config = dict(
    num_hidden_layers=14,
    hidden_size=384,
    experts_per_token=8,
    d_expert=32,
    hidden_act='swiglu',
    router_score='softmax',
    normalize_top_k=True,
    router_z_loss=0.001,
    n_groups=4,
    norm='rmsnorm',
    tie_word_embeddings='early',
    batch_tokens=[32768, 65536, 98304],
    max_seq_len=2048,
    train_tokens=371000000,
    max_steps=5828,
)
Below are experts of layer 9 (counted from 0) of a mixture-of-experts language model. Rows are named router (the router's row for the expert), gate (a neuron's input weights, with its number), up (a neuron's input weights, with its number) and show model dimensions 192-383. Each number is 128 + 24 x the weight over its row's rms, rounded and kept within 0 to 255. Numbers have three digits each.
Before each expert's rows: a language model's description of what the expert responds to. This comes from a sample of Wikipedia text that the model never trained on.

# expert 23
It responds to: Nouns or verbs starting a new sentence after a period in expository text, such as Research, Groundwater, Programming, However; also table row ends.
router:122134102147076138103120110139108112120147097109138113140112112116146101145103140112127109085124141142121194139131149100135126142106122118145128113111113137157125142095122101149146205132165136133124182134142127109128139153155131124128125112135166091135088113116117156130140140128117109152117124146112078135151129105120109127130137165145192130148125172133110117153106122145082138140098115111135183117134128115100113142158133146162114094114116135134130105121121099114138154109131131165118121115164166124097151142164099125125153096157122129168170132139162130151124106077174152141
gate1:159101130167136133136106154134115145141121189140151119125092121156109135100132131122146096119118107107110170143130167149133147114116148142162129169140103160102131102173096132110142193078187134155137119120130091127096125071173148144116159123108115101120155098098108154152137083085134128151119124107103099114126156091148127085186155094090125173130156118116151108125122151095125111104118136142130097140152119081137167143131117139123177095107116095131111128110126117141110123152118120162136098114146131112121122138117168131139114143098128158097131124148169090162144158143104138119
up1:105131124131118118109130102153127109166114136183091110121153128136141152120140114112156103109133169115142103137120114160111143141141108125105119110176118127145118087163112127116085116088174135156155102144126143100133140111166056143113105175128116122128118147170153105167088066156144106119133151143123123157122134101171147144148104171134130146104124097120125174114124100111155141135159097096107160109151139107107097144131102100114169119147124151116089173127125135147143141155130120110123117114116149161113147135113160135178131102095143092155138091112167106134096164163105163139
gate2:174128133101133135085092099124126092120119119107116150140130101130125128130158121155103125122128150104104098159133112167140168116121161148103111134149115120116079132174158121148133160123131095119142079118130136136153154137154110170102156138142098137126124162116144138133148101141135123128150162117154105147114140127120118114167170119178117089096139104138095128111125166131143102113137137108082126103134144152148149173145141159096075147131112112173190121151129138134067172147092156145117118112115117078127124153190166136144139132109131143111105143124163106123107128130159193129
up2:139118145103129165147175112112097178087133094133171155105068095130163132116122087165123123066132097108124125131158133129100094101144137118156134101126101137101120141110163090117157105156087115156092148151143134121096080098172131114130156161137122070084140137172121155125101136159126130133140116142096147084146142134117129139137118121106125122138102117123093108122136182103140135159115158074127155132158149120154120162075137127128114136104105127119100136174092083112103120142141149134169151123099123111114100105145141110122116128129110120128095148123091097142096096128117153140
gate3:135100123083104165157100117099157092163114094099098143158128110111147100145126143112080123119162149102130141135154141114113178147079128135152144113126098091154149105138147149152122162137143083124126115130142132106118109144128098112094154109106112131122144134108147158154170125116153115159102081184125102128098166120115154108119152116076096059179119141158132132129150131119104156176120135119125127126113122100112120123118176142116116147087153110126144148146129096113147071167091117118124107118118084110112110139119143120088126133104107087093134172142113165156149143143094144126
up3:140131106109168094108108133151140102185125155120154118163098134119123159124096081145121158123109109149114131130160148115109116091141092129133149119121189097125138092135093120139117145148101139141168151161096164133148114121122137132097159108142125143138157125115168145104120155099160168130133164091135128163135122112136122114128101118148139127093075105140130084090135142121158119132134095088093127154136098150156134126148098147097121109144108136095121121098168108099112105108139103112107139098142153104159165108138154139066155113142110139130139174165112110136161122138162112081
gate4:087123159140101118101106111111149145118143151110130139089122094090168111130106124127164102167125109135107110126090120146136160142136128118158110092121071126124170156101169112071118161134104128145142162130098108128129150123145131099086159148096174132137131130120114136181153135137109145145135166144135147130115150135092128110126114120138101091119143136146145111124156168104158109138137114124131116135124137164120163135158107144114169150096113095160148107163128127174083161169113142130101089150140119084109151101092204098100101133134119120142170143161143119129182110138137115117
up4:114145131132147103083116107115111139111166097127124158120164128112135120114162107128152155150105135132146116149119110117147135096071168110091180134144155133140070102139115092128177119086107108111093119089124126118142097105091125148114150146141086149119140144120159135111126161136149154157127106119118136129116118113099136118134121090154094152144099087109115168136120138132150152120145107149172157163117155126123144110130125131127122143114159147103149173115166130107143128103112110139087132140129143164194166155157082142137151188118139160157107141090129101131073132104111098172
gate5:114160118103140166131158110124113144152167127108113111119096123139152101134153106161113149108187153158144128156122147123164143158171140105118124147152102148114134103144120119125147137128154156138113085133119143100120122119108136151119144137115155134121122152178136123139150117127112122155111110133121127162119139108095146141154134144113119129118084135172165151126089116122137106154143145117140117183157154144103131163112134110142139126115146150105112119121119140122148125133123185051084087143149116146154107127137135087085090116053152130107098109128151155168129133121112082098
up5:124125080127116112164179101151125127116094095118122142108072114118103124137137136150104112109112117153072144138141136136144137133108131160157134114111127139067144106144157118116122138099187111101113124138163135117132174153151117127118154139134113129122138133118124134111141121107100092095105174129125181141118147095089159129089146162110143112114141147130173113132153129138123112129173122157105131151123091127158124066135154112150134137104115101094093123124172129107127153140105132155094142150107119164107135136114098118120097135118093121103089149102117130178119133108123118182
gate6:124116147122149122165068104136132127164116105169138095113121158110109074152173147130105147125124172124128168119155155107091112116107154159104114173126108105114149092126165131147146115188160165116164120064118150161152128090088119153174132122117088118133115149140149174153145134132171113171157110156125083095187117129089144091113145122130149126174094112149140109164091143093119117125118149113172098135123103114157109109140111121138101120130124126115135181142117124076146126106133145134106110113144115167155137126129112149131146137151168114101113113171123180164131152116122121125
up6:112089151111108120148136163165145108133116091132117167101144119056137166171157124116108119171123131147108152143097129085113118123124129150111141131126173106108125147139122141087108168120124132125154111100137123110124138127122123159109130129143147141142146132157122142143134164149137140175096174133155131073092163127137170078127085122154140129096121129134124198111125146092147138181124132126115121155112115124113144133135110109145117089099113100083129111091154102118094163131092109101157073120156149120160139132154117138111136154121110108189161146144095163137116092139131129129
gate7:120133124134120150153153128098130150117135111120142126151149134117137108177123109146113129154135107132157138146173128129108146140125129132146166134115081134160147131097078129123164126144097143094120117122146126118116109110127120121116108154116149145109156140159158107117145157102114115158108123176104076122147151124079130137113163155158125045160110140133115127130135079149093093152112108110127094168115153105106132161122119115157169134154141126107093075136157088163173097162131164101115139109081085134130157116092162117121108141084159131136105078105109170141095147164121137129
up7:121130145153140118149123152076121125097114111158168118121109114101149114145136094123130102139146158108147156132151139085145080097134156081119137116157141140141146131126131136169133130119136158111173134123050138109131096135100116134125133151107146123131116142178091100139089148121129137176103124138136141090126147079142160113163139176135138134163104127124186105142124081138175162125147123138145130124129160094119140118098097139154140130166135157139157101150096062156167183130131162123142106123148192127137152123144153113123102119124127131113150143124113136120143135139150069119
gate8:159130143106133183073150140137134153094114114134138143156157109135143096138152132137124123150144102118182125162119137142119137113152109117163146094139159129115152135153136092158187126144130135160183121106111112090131081085114115160151108125107131105143099147165139127139134131138110134101127128111175125127151079153124134121149175117134143107167134157132146104161148112123157107133100089087149135125064133122091133118142106104149143137108149134150141106139097137131146120147112189059081136093130088121150130114105097090127138145099110101123181124112118158120126108117134076080
up8:118106134092120136124064122123089178123139147112128125116116168092126095138162147132094135142182142149124103086141123127110144142093142124098131088125157114148093128102146108168139095145137090158110157107117135110102125108089143126148157152079082097135093098148137154152123093142104098141154126114130140145124131143133106124176122143128163119119138106126115126155091104119121155116107122110129119111150110131131114089102096115096118125144072111134115130152123189087165105122114146096134139112127131111153073102141076113112105142116146125143166163085176145104129106148164131139
gate9:092132090122114124131154131131116140084132113132136170133136142127130099115088113172094147108116158091171157129137131093171136154126128089125135162133105121148097102086137139131109125133169070064091108141120129117106117117158126109163154143087109128143130144122095115189166135157134124129110105161163135134129139137076091137132174124099103087126111121091124113147135134149128163136105121117150121113122133124133140108132149109120128135131129140140137118129110141115163140070136175095074128106098098143130130100109098149126148106121114101127103116111146167105131207113112107131
up9:110112106137160145138123144139165139130140095151155163111114118139119108146130124126117107109117132104128123116105165166124084127144121157149148157151175150123138094168147120146132092126136132141108096088153093113141151117120132129142129173164172170131121159091165132105114109143122114130139134140110119099129193093102126131160094128129103166129125138132120116144131067130142147150096105120170166106169173162090111112146096158109151118136103129135164197147113110128120100095127071097142100120132132105144142103140078125094137126147123114111086188161128146135113135117148107150
gate10:107153134183140094155129092131100119099144115130111138155157133100190081110122110128106137109119145129152134156120133105149111099132135095108104126144085147095110125065138169114171122134095140133146136202157065135115122128157183126062149107093151141135105082167090152115159113143142167132156144098105137132129168100107123126101119086128117129114156157172088128151113108092148138147165145105077107109113113127140113136157121176168114130109130132117118102125131142120131094138145147113129086108151157114171128126135155117128128080142091169131140105095119111137129159066150132127
up10:061099142190164116120139096074132152141119136107119112066151138119131093119135121120133103171175115177153077140136177173087127148150151106109157125123124122106107132106147092111135150119149116125187138118132108152114139111157122148136132156098137105153137099126113137150121085151119126131109163141054131125109134134079145116146117117139108125100129102097100137083118127109134097127159130121130120159110083122156104095129160110114106139140125137106136114137156127096103130111134136139134160150154114115131142106139104124138126124077151063129123117134149171125129078123147155087
gate11:110120117129103092121131098137110145136135136125106144087163139134119094133088133108145121096112159120163124148083092148094133115144137123084128148152111140159150124103137127130149122130170135109156143113142138100094137115085092131141164160103148108119119100137135120134175151110111111125164156211142142145118150131127122109127124127112144134141124107145092127078112123106126099111134134101162162133127090137123120138103093144146158104136154173167149147116167177142150173121146138148101150123138073097130124132158085118124157125108079140162166100126168120114164066141118115079
up11:136096096086122107104120123114176120186134137104107130118128091079086114159161175160093180104186131159096116131128122157157094132104143099135143142122135098118124126161141085116109151145088123159140140156093121115139151090141120172149143142141120108099167088117127137133118154155129127118108143162088156126103084102160122109131160137149117129117119130114117132142122144091103132105149139151147139106112106089147126083209121155113134124178125164092159152175138103131131086133147122135109135151118127119112133163141143127109160155133147129107123137081106148099090114194101112144

# expert 61
It responds to: Numbers and unit tokens in measurements and coordinates, such as km, mm, ft, °, °N, ″E, and the space before a number.
router:115156089140165139169094125158154108131133080098154113138109103123148117169107163111120101169136145165138124091119169140139180116090145124118131134108101144091135126095152050126135133128101095127133114145129103088122158164139130155123120109128106141120128119084124147150131157121113109151104144127106134105166131147169135122143135103137153124140135152154100089103133134148083113153129113105138120129147152122113094142137150101140084106105138126099113138105085093102125094101090172145114117128082086142108138154129138140134164112145135121145138131135104150118107092089153109087
gate0:121144151108115094123112094125154168074160123178114161101116132120122151128123114106102095154121118123130128087091128138118131079117124112083108154118106098150127113145137104103148129111150117147119125091157131105130119157094157127131089150101106096165070116107142137120140133140136145115166129139086144092167131117135107108145112116139112107119139140121115131130093121122126111141154097191133115145134146103145144129164135122124104092164144128143078148121070118139133130136156104136139131108079105156130150151141061118148146120130112111142164113086154134128107143158129139116
up0:137086145127133135154124145093134097149115107144111114126153119120157104128146137092150151137129120072151132130107103115152194117132088132147145118115149077146117154091108106116157104156157141143089108158180143119109116091115097163121117110129135117092088157181122115181152135154112132151116151097143090103121111091126088112110159095157091098185103103149127143142118157119167165129118131109135145141086152098089163100126110139142138110091126134150113069108135101162137185176139102082151114141135100136155087171125102127124113129120138120130129102142140134114125153123123121132
gate1:147100169154124133107136142139084178116104150084098094120087133141129133098140133092115144145139165145084103113139138103153138093135132128115137117128146111114103130159127118113151109077111102127099149117097150129146139131125165100129130148094086171136086113146107105125115122147116152146106162169158137123159103132120120138101103136179124108104190114100121111137109149106140183135123145105087137145071084090136109130115162121139163110068151116121111041136132116139106118132154107115084128128114134132119149112138123091117110140129127121132066140117132151131105108105156137168
up1:114156093138135153137087114095131139119164141136121115129139129138073122127138082116133111098163158124116144135084124126138134135094095097140148111079107113144127147089091121123096139118142152116134168167130156105131083160111131114134121158127149083128101158084121107092126095123124168151174158139092136163124136115084150105112129104088135117123123164153099109142129108130115096126090134104150130157161175156114169148160153147079128158159093127157110165148120087111148070150141117137139112123131091118122168148092144101123094111095129087140106127170131170156169124129089110109
gate2:091132127091127148090095122170168132140128130147119115102159139141128155111128127130094146108100126149146101112113137128120147114108121123137143123122111127109143093156116102116123082108142151101122132121117121116108153125121120153117125176077126130119141150115145152179160112110150140116151157171132148098150139131167092177166142129088117157120119135124169092114150122132106107151113164137136152135127133142114122135122222081162074148134135118138121123119165133110085115075141155189133112149097162108119105136142175159136120122156154139141146126136107122132085099087162118095
up2:140132128132138103112111143123098105107112149138109175152105121085125182134091145118111118110152147055155101114169105117123152161145190113123107146144129093132109123168144100135144141126128131136103145152147136110163100126144168101116113116129139103084167094128140119140128101163106136098129099157120140127087149201148151145115154136164113128106112190083153139133152124121150130116111112108107120106098138095102136138127129112138161133131146165128176113120117146125129131053110149148110152149161132146147104110110133121146159074108154162174131146168151116168125138139121133084
gate3:134127164090137153132107134143104105157154104134127178180145110119135134126100167153117135098155112164134112153143112088094176136121146147090121129098134173098152122151170103113137107116118131138154084133147100104127122083114141127110092175090127097135162133128122136162101108145095089146109142166098148104131107133120109146117191167118132114127116113113122128108129136134129144103107140124142121101106124121133064144121149110149102158121145115144131109150158157120119139064131146126076133139151102137091173126097164178127107105120131144176141117129085115119102141120149119123
up3:075153126121112106134120139101131095145112105117171114135165180104151129174111151104131120134139143138095130114121122124096090154100147132114120119106107097094176147137126158145118036128137134113081145126127132111116143119076196117119132128135161107149139174127115119114153103161092150140155143095102174106105142104057144099130158081187146150098103116121147111171128128163149125086135109119158113097143130094112140121139118175176110101111144112153147128150114126135146158122142098102153140129121158133129119134154140157102122123093137141108130175099166120169129113126129156164
gate4:141136118110109115133082154120130156115153151176120067123159111110101141091126144149123100169130111115142166160110158114146108131104160140141142144127124074152110143143097097133124143109162140164101115175175118093128151109153132149156118118108138143139099105124141093088099097104118129146143150151127145096128131123137146098112123067163132139135132132168079158158116112151137121125093125137112105161135076110138131171143163121128085136091145087129133137127131144101120163150095116129134166146150098158084130129108102121140109131152121185148145066159140112109099107120127123165
up4:090111119113130123109129104119095158108169109078115091170102138087186154126173142085094103113153123144130187088185080151094129124093140147107155108103136126131120115172129131138116144154118084125158165104117086109078136133129161154099103107096106103118157112112124165125159137121139121085118149198097118121142150127128137165115100151107100123127105090122129096165144106120109132113100123111095136165131123115144119123122118138125137144144099119140141149097100139134162109116175145139118169125108125135146098124170138123123111146117178124125117145113100113150108148116147168185
gate5:151094116110170126154107177121152149145145133117106125148132124130120172149107164126118111144117162129100138106103149112136128134130143127106127090157130114099145117151130136138187123121099116142103117110119131141082154093141141109132121139124138130143103120113139138159127145157110136113104113119145138137107142137117151107115117131148143138095193103135071092138111120135128123125179139121135078118119133128146155096120137147164110109121100151147118098125056109110120067097090152109147159127140161161145112132118111122116139155088117098101096130114114159174145067109149149114
up5:117103116138109139124171118165155131119094123104119172131076131136105106113101127129140109092141143114102171118108172131103125159138141131137136107117108084101106117122120148117110099157100115112160158127102110135186134135166123146156090136155112099113147171121109100157126138109149131158183145134161139106129137124141131133122122101117089144144060114122140121117120159113144146092136116149111140096186133118108123120158117094170101173124133146128139146131155121103132129113150141139064165187134104138090123144131140166124120164112105099127117157145137107143128117119103075080
gate6:130133106116107136131088159137157128125113137084142167119118144112155172140128116076155091139171148120120119146129108124118134119118124136063118184125160136063122123162136158118131122162082101180146156106128104164116142133109151131130128145091167134157185085117143117145127128133137148157101095159133166116132131149115140152121135056110139127098148200087102092138142165122151149120130146121146108130113121113104079115093153109128107116112105146157137111110100171089163106105131136152125129135124160141156157135121177175133139150163144110114061120097107122126122072135152112138
up6:151147130117103104124158131100135150152154153129153174130084116122186129102137120151125149115147128143135152135111145127130144124109141147167070111174106162110139103146134172154162136138159126106125099133132129113098134172154116114100129106145149122103131127114159128168130099114125104117119094149146130118162158156096139117171148079117108166095170124037143153109130078123099136131108109119108150156091153143113133154135141113116138155147091187142169127150158112166154136134128092137097126147148124092098100104164171117126112123158107124110189148148119132126135129116142106141
gate7:105115113146090139128120128122105122147122115107124119115140107139149120172181107107143148164120140143074148112124135159115107105103153098124120101089125114095084152145129158124102113143097107088116118142155144113101113146134159146151112128134120140126130152114181155067174121155145130111149128125116159122129142118114109108109161111151156160123117119128147124098124142155093139151140109125121120129135166138086152085134144149149074127123092127140109110135126093127140107120126107162171163205149105168115142149142120138130114163112126120143103126134095192128096130147136175144
up7:136143163136093092120126154124113111116144153140118124102095128095173085158113105113092112123126149062137149143105171131112155142118114146132112113113115123086127117116139136115109164128120110130126190142147142115101119136133134136122147112129089156133133135061134120103103106093129158117146138078152127161101180176121114143108156156074122089167149117102122103123148163118135137080161115133148100139129160170079148108081090103166112146107125151130108127118109124140136118144163107133104148145115108152120117139115134127112117170121151141153093147166115120143115121156099125099
gate8:143124169085137138121132144104138143129146159101153138104159084089131136123090133097114134144163121136115114108117126127119110121097154140118168108112132102135163061098137154113144129114125165132158122161155088147130109132132155145125117141086150124168138123112163148121143156143116156133168143126118136175126160135177134180122148153134112139155127105161150135122127148109154147158104125124179162107086107132157071130118082165144125117168109152146128154128113123130143162108133144100098100104110089150187108107147133124116118122145121125134155133121124117139106104141131133095
up8:153131138088125078160093122103095114120120165109114098155151129107088161138081096119106143117114125124125182149155131075132162158136068110177151067120099129131140119138138158132096122144110097106106110148135159128191123147132141090115124149111157131141112123105141141113134102107117131085141117130112152099090115140127161155142138142148127089148109128135104109145112150148129121103142118157189144136161162162132135145096124124159145142080135093121105137120143114146127121165125128139094101109149098094178087146107131111122126107148155101101083126115122135132184117147117171104
gate9:098123092133147123117061103136110114167122123143108108118124175080133113114121120144194135147130102114085145146147158115140140140090123087094120118122111127122144115134160148113126130150150100161162145122134152118141125124106086116148100180081132109137133123082092121171115092149144094132181136143105168159123120146109133125141129110108148132104116101102112103131114098138091134095149139173153121104138071131142077094112164092166113129091130134134086155161108143124125147119119128157113121145102119174165143155132138132126135134143075126151128148100079159106119105181160136127
up9:131094140112162156125074138147112157141100083132147097128089138104101157148116133144119128175147136138149164132173106137140157139129112127100139135129147115108152153153106124100101155162093110152155132151085102126166120185102126130125153112124157157119165133151114132115139115103099107098146118087153117126127123097108117165098157134150091159114139114149128150109169148130103098084134136109153095140119089139127112115146129173155129121122152145112147120108123121161150124106078104120116115128159126171141115110102094148096107115149113089123071122128108121153110117118115184170
gate10:122135127144153097169120118142139133148164123170113139115127129093118115112141135130117087143152126082116100142128159049115120128116109111149158112150129125128122078112154107114094143075149114142156085116116085139105109122118143145075127117111140103123138153079145100110115117093098115132112112137157111181104186153146147144140134121156107108098088123179121108082163089116142135094186102123159104114134149147162137085128113152129144129140118137126125196089108100128109141100081164117115156110117133149130061127120109143127126108105126128090114088141115113119090107116141108129
up10:183107147143132153116149106115090137152122144121129130157114148124137113135138139155152133131110095131090099129144112100119126163121110113119135120139133100126100123096143142116130139145139158111135123128152135120165134151084097150101137122108143122082186120164106150111143145146123143068149101150079072098182113137100158111169133114128119142102163137132123113131114092144096099135124113137092143113120139154135138124130118099153101136096170130120063138128157140108122125099098107114108095120134103121184133145148074126129122166166131112076150165126094090116127094136154145150

# expert 62
It responds to: Pieces in reference lines, identifiers and statistics tables, such as Pro Football Reference, ISBN, MPC, DTXSID, ±%, and odd mid-word fragments.
router:112176130148099150140145107122132117146160116104098121129137109119154115167127133125130140113146124147122164160149165148154081090110118127129133124114100132062092144132095146150124145126124089145154139131102126137125133133148141136115118103122131135101145114107123142141133114127118105160122132173118093118142109193173138108120114127140078115159106155145102146119113118128133124083138111110133181119130102134107130161139136123147121124166127074079115107147106106113151096179123109135112112137128107131137141158154134137144143111143143166147109128141104139116115102115175111107
gate0:081130170135119134122152189117157166153167113139126108110162111139102130144097157133108150112102122120123133129139146135098132130181122106127148158150080103098117137115122129120116116128164104163148127089101151104096136115115160142129115091078122183130129120122136117098145154144099104163128134148140131107096120107146163130147126175124110147130074107103121153162120152139113134137160132091126164126161155118129142157145108180157101146111122137132156116108095171150157120184143115167073097143144157106164143140118166111138113155106106171124087144138138130119106135130119143139
up0:126121106161124177154137131097118143150177120160124094152116108115114126136128166106107148143121136100146116140135128125140150150110073132126145144130143126122126095131141155132089157166161137117081162122152125120073125133148147107125135110138123127151133143148123109123139127117127115150143123142120128114162115121151098133134124173131157128109070088162139140159138171127154146133106123118124098130117150164149129138149150131092115077096115088115101179129119114135163121163141102091162139142164130192099122089147138112131109080095168110118131076136136111122128115143135129156
gate1:119105136119123141147111120139127093132135125143118126086114118140136152115116131134090123127135142122124179096137125134098097093104153155104139107074111119091120139152104113141143140087107129152159094120112126130072185165108131113171116134061166125111131106138117078130103133127149139153114127155086112136167137136089124105118114127091087116152117124145101170110114118149123097104156118143144154130143106083076151127088146128122141155164158107129135117143102142131182132119126120163173146119149110131132108157120159162140127102142135130111108187153127123096128167161107107156
up1:121130133098106160122080130164127127129120133152135127117111088118115124121109089154173111103137160096139032149132124142109111110150139142131120086133138135125124115114102085139125133107116116106099174126118111105148114144146112142141168128152149099108105145065108155118172153118081147121162098127120135127084122165165101114148142119141121127125129097112093138149151069143146124154100160122110101112145112127099106165105133173151162120087142084115138138145135094134129093162126157152127090144127144158109071132131111146115162167089150143088108128116096147133132116114133137096
gate2:094115088109081150130102136137131113122129129171130091153127112145114108146105164139115115129113141093134098139104127114153091113141125173112150112147133143106119109115122135142156173132095114156111143112134189114137116095131106126097175120086172112147185127152142084151118153174140133142165142173125103110126105227112153105125140143140107123122107141130136106114161086152156116102112139094145127144147127145089093154099142135159111128105125141174138139157129155077142143144095127122114095110130115174125122088116119131126150128157126097136136145139090141130100127104095109145
up2:143100124107154143146142126143120123100142120132148144121104080110140112146111132148119153137149168109152082165118073109151135123131131117111129074157114106121169112136150143134122124129092107142138119153104123156149134174122144144100163123158137144086105135115156142147125159121158099157100156113125150156161152096125139155096138119158137100118128100126136116115142177122115153141118144131142114126078142110095147191125152143157099165168126175141133121101119060123135139124111141115181142108093121117072155138177141151133115119139099140161143145112108113147098104157096094175
gate3:126156166141128128130132120102125076114143124125143112130142121129141127132101146125097146147072091135120145141175143110180132095083089120139127129118150132138166112130118121123141075181141127156170166126137116146119143151156135122144110149116133126129103152116087148176133125123156109140149131121137154188104101172103137158139107125147115129139079193126141135128165105151156136148174119139116145127142149116160123131116148102114122145121077143119100132131106173129124156169158146131127160108104129114102123116110137164094121110104129100151136124152136112122144089129140105070
up3:107123150138124128171124152103066174162147127109130100104126137136146156111180119112139105150153144155137151110158166135123142116157152101136136107135144122109133114114122149113111122156150110202137105127157151128144119127116089144145137145120115139112107138136139115172129177109118150125137142147115191107147124097110080099110104104122090119106113177161139097142090108113134129142142114134151157140105119111123125118096106186129196120122106086138149108121121151139104115139127144175089159129105131132139088122102149134109111157197130153087172122185111137132156086125102130083
gate4:074090108140130165131159108113126125154122124143140149139101126097153128151146144144130108122120153132130101186138108107133134095098131145085106133124117164106120148125168165176102135114114107127163122155107123118117129142131167113106134106087094152177123123113089136127175109126145127111154148128114141139121105155086127121102167128120112145145149148157134120101187124082082150093176110095143123108175119161089146149122141107173106166145123103136175124108100138166124121114157111115173093091146174112170127132131088131126127182130120145107137095106117098140079162144104115188
up4:139138120133143150112111150114093101075149133124143155134101128071106132169162138109126106094106144157162078141130119156156141133121128147122093135128101157159126141103139146163134175117144105162156131083159145141171113115162114083192134140147100133167125113131174100122129139139162134127103134121122152129136127134135116133100135157155104119149186105151118117071169142114163121115118127139138127136098112144126118080146126130152109128101097131148119127156163161117086110153097192143148115131126144137142088080161135155080171137115162111095118166125150124112144153060129110083
gate5:112143176149153151125122129113088128138137133162147119148134145144156131109130136107090167123175123153122114140154139180128116150119122161136140135129087166128080137103103139139130097096114124131123138156108169129124136126131154131102107176085108094167155102156137173145155131126111107126135117095190154168115143162095136140122138116084113131127125084134132128113147114109090147110177177193121169138094119131152134112125134138160126171162098099122140154164076144115153158114122129155110097109124101122166104176152129156137132126149144100167141116098124149168099124134114122159
up5:150081129105144147104125144108142076152136142088178125083130151119144098151148130136142135205139168106132098149156130113122132102103155151154123107112163103111141173139138106119146154116134146132125134125108098122129147121128179130120141162098060143182165114126134107127086125155124145114091098105099160091142106098157126093150180142146108120123125125140148138133097111113103121094120126141157157129137173128172117131098118104130110142099172124142125133121074161153059177070130142086170110132135136117166122106094138124076113134121159124131144147136193141112096162148124137151
gate6:139152098110191176123137124111119164153154120117129145092101165143105140134123101137084129122121143163112135117118141117146162166110130148114130154167090137129152154134129163161158116145085135132119139081123118175113143111138161055125108147098211158096133148106094138116105143137126119140127131134073162145124186164132110076141141086110147132112148153150108150131157120111108107156148100105147122128117103117126145113123101100155124143102111097126150124126116132150099119130166106138095127084099079120144128131158136190159133179108102128155102098147127122154149100139141143126
up6:106161143100119147125118110137113088125083126140155125121158147091150128126070164121145108071152132120105130099099144110133118140124107133114107097140077114091139148069110141185141142112117113108179121091119167116119147113137132111120170123121160142136131088074119134110116108133092092131194113138142129136129124076103143139148093104115114120095115089105141130126116152168127110159161111125138166113092120154176113133135087122109139144145121092151149134123107146125149125171113144156197113067160113084143140102112134098101099106136140088153120103128134140091134150132125128085
gate7:124134158134148129148118121153135119153146091152085114137088146144141117131163099104161150141112130108116141125152097119115142133116118157163141089132114160150115081158121137142169119136117129155165125155146092143111142148136139180134133122097115078122137114139130129136131107140103146061134106101122159149079186141151095137173122169125094108207116170105158121127115130174119106092123123145142102122160184121117154132127124109144130149101133119131140128152114136135144084136090114179121087119121152122089095158093142121128107159143140121132093113138168157139135162136110152154
up7:147117130085067107151171137164105117169112141141097116152106138102096134135155128141144157136105121157164145128129155162154126144145097192115088165123133121106141122151106105168120131110142175137144132110140087106112119121137077133127151163127120113171162152114119142158104100156142177102115131128150086150140129175142125151103141124141147161113142120113120070137158112122170122118104133131135168145165160164136140112086147121175105113136117125147137097121161112114107122131125103168090115108173172136157101162110093148126145127152109136115117099143142114126152125130148151174
gate8:126164115115150111148132131126107161142131142118138159123169124144108132083115131117124177137105123079128146139129128126165150131100085127098119137093142125146160110105139100140136165117133089128113133115115104137114092095095129122097141065088153128109136151101118104123086118127109121107100141132131141146110129131084113107101122101093164093113145114100085102116117146127116147114131150099136126119135132104092102136145089164113155101124108096101178151130117133105118105107122102146097141154133129122115151142159111108143147165155169137143165126132130151082097136093122155157
up8:100128085115112138141133103096102135104130141098151120112150124116095115106109124130088093187134104086153155124149111084108153080150142098109188111126142148159156129109152171123120109110055124087105132132172121100117143120098132143142134084103167140120122144102085125135121154175104123154112160130102113133112135158148131102158127161147114156114155115146159153134122158110150155127126135132115153120101153102172134125109140166094130141139128101140122092138101127109102169110112134174094153148133129104114121118097136129152118142147148077126137145147134131105159120103099134126
gate9:111154104127144142095151161128114149108142089142114138099119141154166097132140106141112138147091098126155150121131169115120136092105144088124147179133101132125151111139069134162124142121151103115107081130116113127133134140182139103099159136110138107148153075086141096125125115094120163166134099115140128111130094097136151120144098135113107085124117086114138165158138110141151136118111123141150130141111108144139082167125114148132117154096151114111139100140081138117155129162141125160104093078127119136126139098117138144153115156111155154145123095162103091140110167132144133109
up9:163112131135133141097114084147123128089137142158167132160117154090125142122126136093129126125105122148126074107145118109161144128132144118133103139134104128168167130161123126120141118128144103167196107108076144146125132107109124083135104140134161081155168166153095125128107138091103125147144119133143127124112121133108182123143141114141132151121123172118112136120085095141153119126123113061100134116167109131118082166130126141120079122152106149116096144131162106121133139143092130124106140179142146109130146141146121125092124099111131122141098131125130145103137104118150059089
gate10:114127123114181125133157119113173154125120149122154148143097124121127115110151114184132163122176095115099108110127127098105091106099149118158105162103115101137128097133157137084183102168105110123169130122110133146109112153131171109146134135120128114161123132096147130118115116124139108155105153111165100148173137166149164137128145107195134126134080078126102071134085071082142117109115138142115138097122108095089180179157146150122102145175133133108116122145153138096118130134142110113109102108144114098117114127165123097123178138122164131155120147154115160125080130117097114106
up10:139118115128113125115129130132108128148147120136125144166132135132144156156149119097149141135146137167162142116144129132155109124122165119129107177104123095123118063107113146149138133155135110118122119158115134115088168129141090058155152173164196141155150103128153111146090141120133132141120145117123128159211162168179121061095099127120115160081170100140119132087128143148102073103105148107106091150118116160147178124129158092110117160136123129139114127130153133136131140114094140125106138107112126174135166117098144125161110098150110138151123143133113103080099107088170125176